Experts of a small language model: 288 GELU neurons an expert.
Below are experts of layer 3 (counted from 0) of a mixture-of-experts language model. Rows are named router (the router's row for the expert), up (a neuron's input weights, with its number), down (a neuron's output weights, with its number) and show model dimensions 200-239. Each number is 500 + 40 x the weight over its row's rms, rounded and kept within 0 to 999. Numbers have three digits each.
Before each expert's rows: "comes before" lists some tokens at least twice as common just after its tokens as in all text. This comes from a sample of Wikipedia text that the model never trained on. Tokens count by the router's weight.

# expert 2
comes before: " ", " —", " States", " W", " +", " −"
router:410458532556486530458477586430433462431543570509409524491506510511511403523537450513510499487465515531515515400553459498
up0:499455462512541546542505443496530599484509453504533431523448538497481433497543526456508555547409455505465485454466434569
down0:494435512429493445484575543529525422381490462485448540499512492494560537467421464513485494470531551478508544550483538483
up1:492533563553423520398536509492513500477433546544475476555505574456454467526536538539434529483542522490491522383464479575
down1:505452450507524519550477460510502427432448510518435540477499535464520545447554523509575482512444591468492560465485520501
up2:464539517518508485520478500452452504468378490530476469554524461447455494508532426517533483477462466486485489472474477492
down2:433429497539557505474521470490615525500492460484576512486488498451523479521544508555469487551503459500556529497535519503
up3:496493524489481489509561505519458504446430489532505538492456444427454524470490549512521486566475527396436557489546501514
down3:522532474495462456453473482499562496493539497416504535541590494516497572509487458429502531510533492491492495430502526519
up4:484471493596509471517572505502481531580496531509553539514477540510481462535522554468568506522479458546509547523500530539
down4:557511527479439519502569514467475534480533414529526454482562540543402463507485414524481533468545513526521479440468511456

# expert 8
comes before: " of", " in", " to", ",", " and", "."
router:578476499475499450522564480481539412512577600526505493468443488472372471531510538495459535514470500520545483534700512490
up0:468487486477486588533557505437519478455465485541542516432471497458518519517554538501469422531492542495526571542469430556
down0:509473529458423518496515547508509413482568459461517481522497439541414504515489506506462394523532533501523527505454518453
up1:532579493556611583513503578523583522444454535493428519469434488549491525494507468491516527518501535512461502540529510438
down1:486443525508544510478526522374530460476511599513409515465480490562467552428499590501501547519531531537516568544514528508
up2:493513536517443535551470455519536512521619517495493525500486419546410481534491541527528442437473575435533560478474528542
down2:528466477530522493481503474518505549506360519504483384506544527538555496466485476507481534534553477511486445488404573472
up3:562456471438485523471483433490481516518523510489542492509443430530477489529496480483524545519540477557489497602476462504
down3:493418459477468508534509466495517554457428522485515493508440481496481491506510442546428496483511472535527543567454500514
up4:449472551541541471485498572540521598476511472422469493456478471468489426570528516486453560534505489567502470532617511458
down4:453483554438506544472556442487530493483532502487510489517485536529501547456488460487466472504514534467555455504458529564

# expert 10
comes before: " the", " a", " his", " their", " her", " its"
router:450525519562519490492445505516572570544529486524501554547518536501576433556441512500526514527490452551567465518529567471
up0:505515511487501551556544532555503583514524519472494495510560555490480471503522499528614528445422500579461489473547426560
down0:503599487585431513573533569471501515499450497512544501535486525560506433504453485532464588498503555470469526471522586480
up1:487445465481467508477475447471527479456521478491476522530543449440438480500570546539548496475541425565459546538435526490
down1:552463537500519474418524539547492530499577437503533506504422564497509490525483481577494479500515548476534485557521481534
up2:499432499510518512463454488550493494514480494468506447517481487524540478491555449490602448446460453526510463529444593540
down2:526521580458470509555470475438539458455514554584476574473544521476538512492467462541445503540542515488483522458592445561
up3:535494581478449467509512550488508541543483576519503488519514511495565484589530479554574497453469509459525503532520532492
down3:497530548469537478492526503499564545529472480483503468510545553470383488515543533479485460617529493537464474475449494478
up4:487501525492558546465557521491516412505506461507511418531432491496477588484518468526461518495500465464510517517523499471
down4:447418525498574470491454503472497554539422481485489467486499458457582440498573529518485521545489587577562518460454519473

# expert 9
comes before: " ", " a", " been", " not", " an", " \""
router:448508519465476467498484562482492451511449546460487439510514536498517486495457497501528492522427499472519492441490424517
up0:472542441509529520495482509537577538493501531537560513464498515512541452488455476434487486490435426472474416534465485549
down0:564420506505470441479505492463475522517473516450451447474423547525490506504522503514514512456567563420574527453498505454
up1:460560472482541514560501517514535499477549538513522485531439494516471426483629539556488500549518550554528507483561434505
down1:475465450504433447475436517438546465566562481524498516501580549545555495483580485488468560549515564490512456472508511521
up2:545462511472492499457429501530586454601433488471494480471541522559476561488527486464547468504475504498509510510473486461
down2:461507507500493491501519509470429508482597494492489574522401561547503542550563512501496487496495552471464490523582549557
up3:519464457575498462504507493588491552469505501544540503493508542500518482510512477488499536495473473482474549497453518499
down3:475473558551414519471443512449485507532445564474503583553469443515533519473528523487497490444489502517552481488544471492
up4:506494505509500501538513491541510502483480510508497453384434516554477518572425571544493489497541490474489474455485505488
down4:522538486469424497499449562505464500533513505482499575507527480492512513465475462504489514484537431516490488491531486519

# expert 1
comes before: "0", ":", "1", "2", "3", "5"
router:514542478529450425463461507443414471559490499482484454488532537493493525513527486529530449497507468520501464534447530539
up0:468573462497606435524404483517580468534478527464428462494575503457502436482528535504627436541472470503592524541481536430
down0:485537428468507546506471562495505515434450482585516507495518513521548573506508527430479507514496482534438418514483506521
up1:531511435511440528493502514545414542509475505511538504531472488515457487479524479528529532452406452507516499496428483552
down1:463469467535474472485470542467426509459460462497532552544463424499488480520474484504541481565507442517455502520501505513
up2:475535550533491444528476402552533535524564518447510552503490473566510466501500491481534533575498495526606482508544481463
down2:436450481461503468538514562544452481508504476415531523448529544514571440552474513512540449500542500580539490479541473412
up3:570458581492444466486462502491495545473501487498429465528496501437412472499592460521532397444467590530497528539485478511
down3:567472533485504493466542521565494501474459469443547520467491506563491421500497537536465514433508490513515545488511466553
up4:507493501464459480608495526508455536464536534552512469511530474525485549558467515456464465466452468498511511475493572556
down4:523443533551494515506549581546486560431478454542508512537498459467508462482518547468524500492460516570535444541513503495

# expert 11
comes before: "-", "|", "==", "The", "===", "In"
router:429518470525536559533511511531548465398552527496442516442399594475426494540468521483478556521464514514563451466487446487
up0:552492478538529516579428542505481578502483529478497473454477521556458495569454429508490486516442441509524531511421510511
down0:440502507500448503492550518502488461553483504456516501563531488498465504470565523487438551509466601445478572482569463489
up1:463537510536525477480518476453502528486452518602466542445584492489499450489510439474550524528380521574478480506434472523
down1:487469460473502551486451523454516533518518508458408489561471496572429527490477523527468499485524575519590539510486526434
up2:467537552531444490541483504540555483506537517534564529514469490538562455520497480481589558568516473540471545472497473487
down2:468452466533488567460497530411456566482512498518453495470466468432516534452537582528525409418496523452532494501501564471
up3:479544557524507513530483465516459472529472554459505493554494533562514533514489500459464542504462439506478509477438588506
down3:511529502514536538503509524505533552556479461549538462467467535524430478450455400486570461523532540476466472589558489509
up4:591487480519476476536479517506508494485543555482584527508462479437499482502432508501510451486592402499485476438446545450
down4:453525534483482549445489524475540525494476457487543425518496503516418508475488501467428442544514451498535495501549491501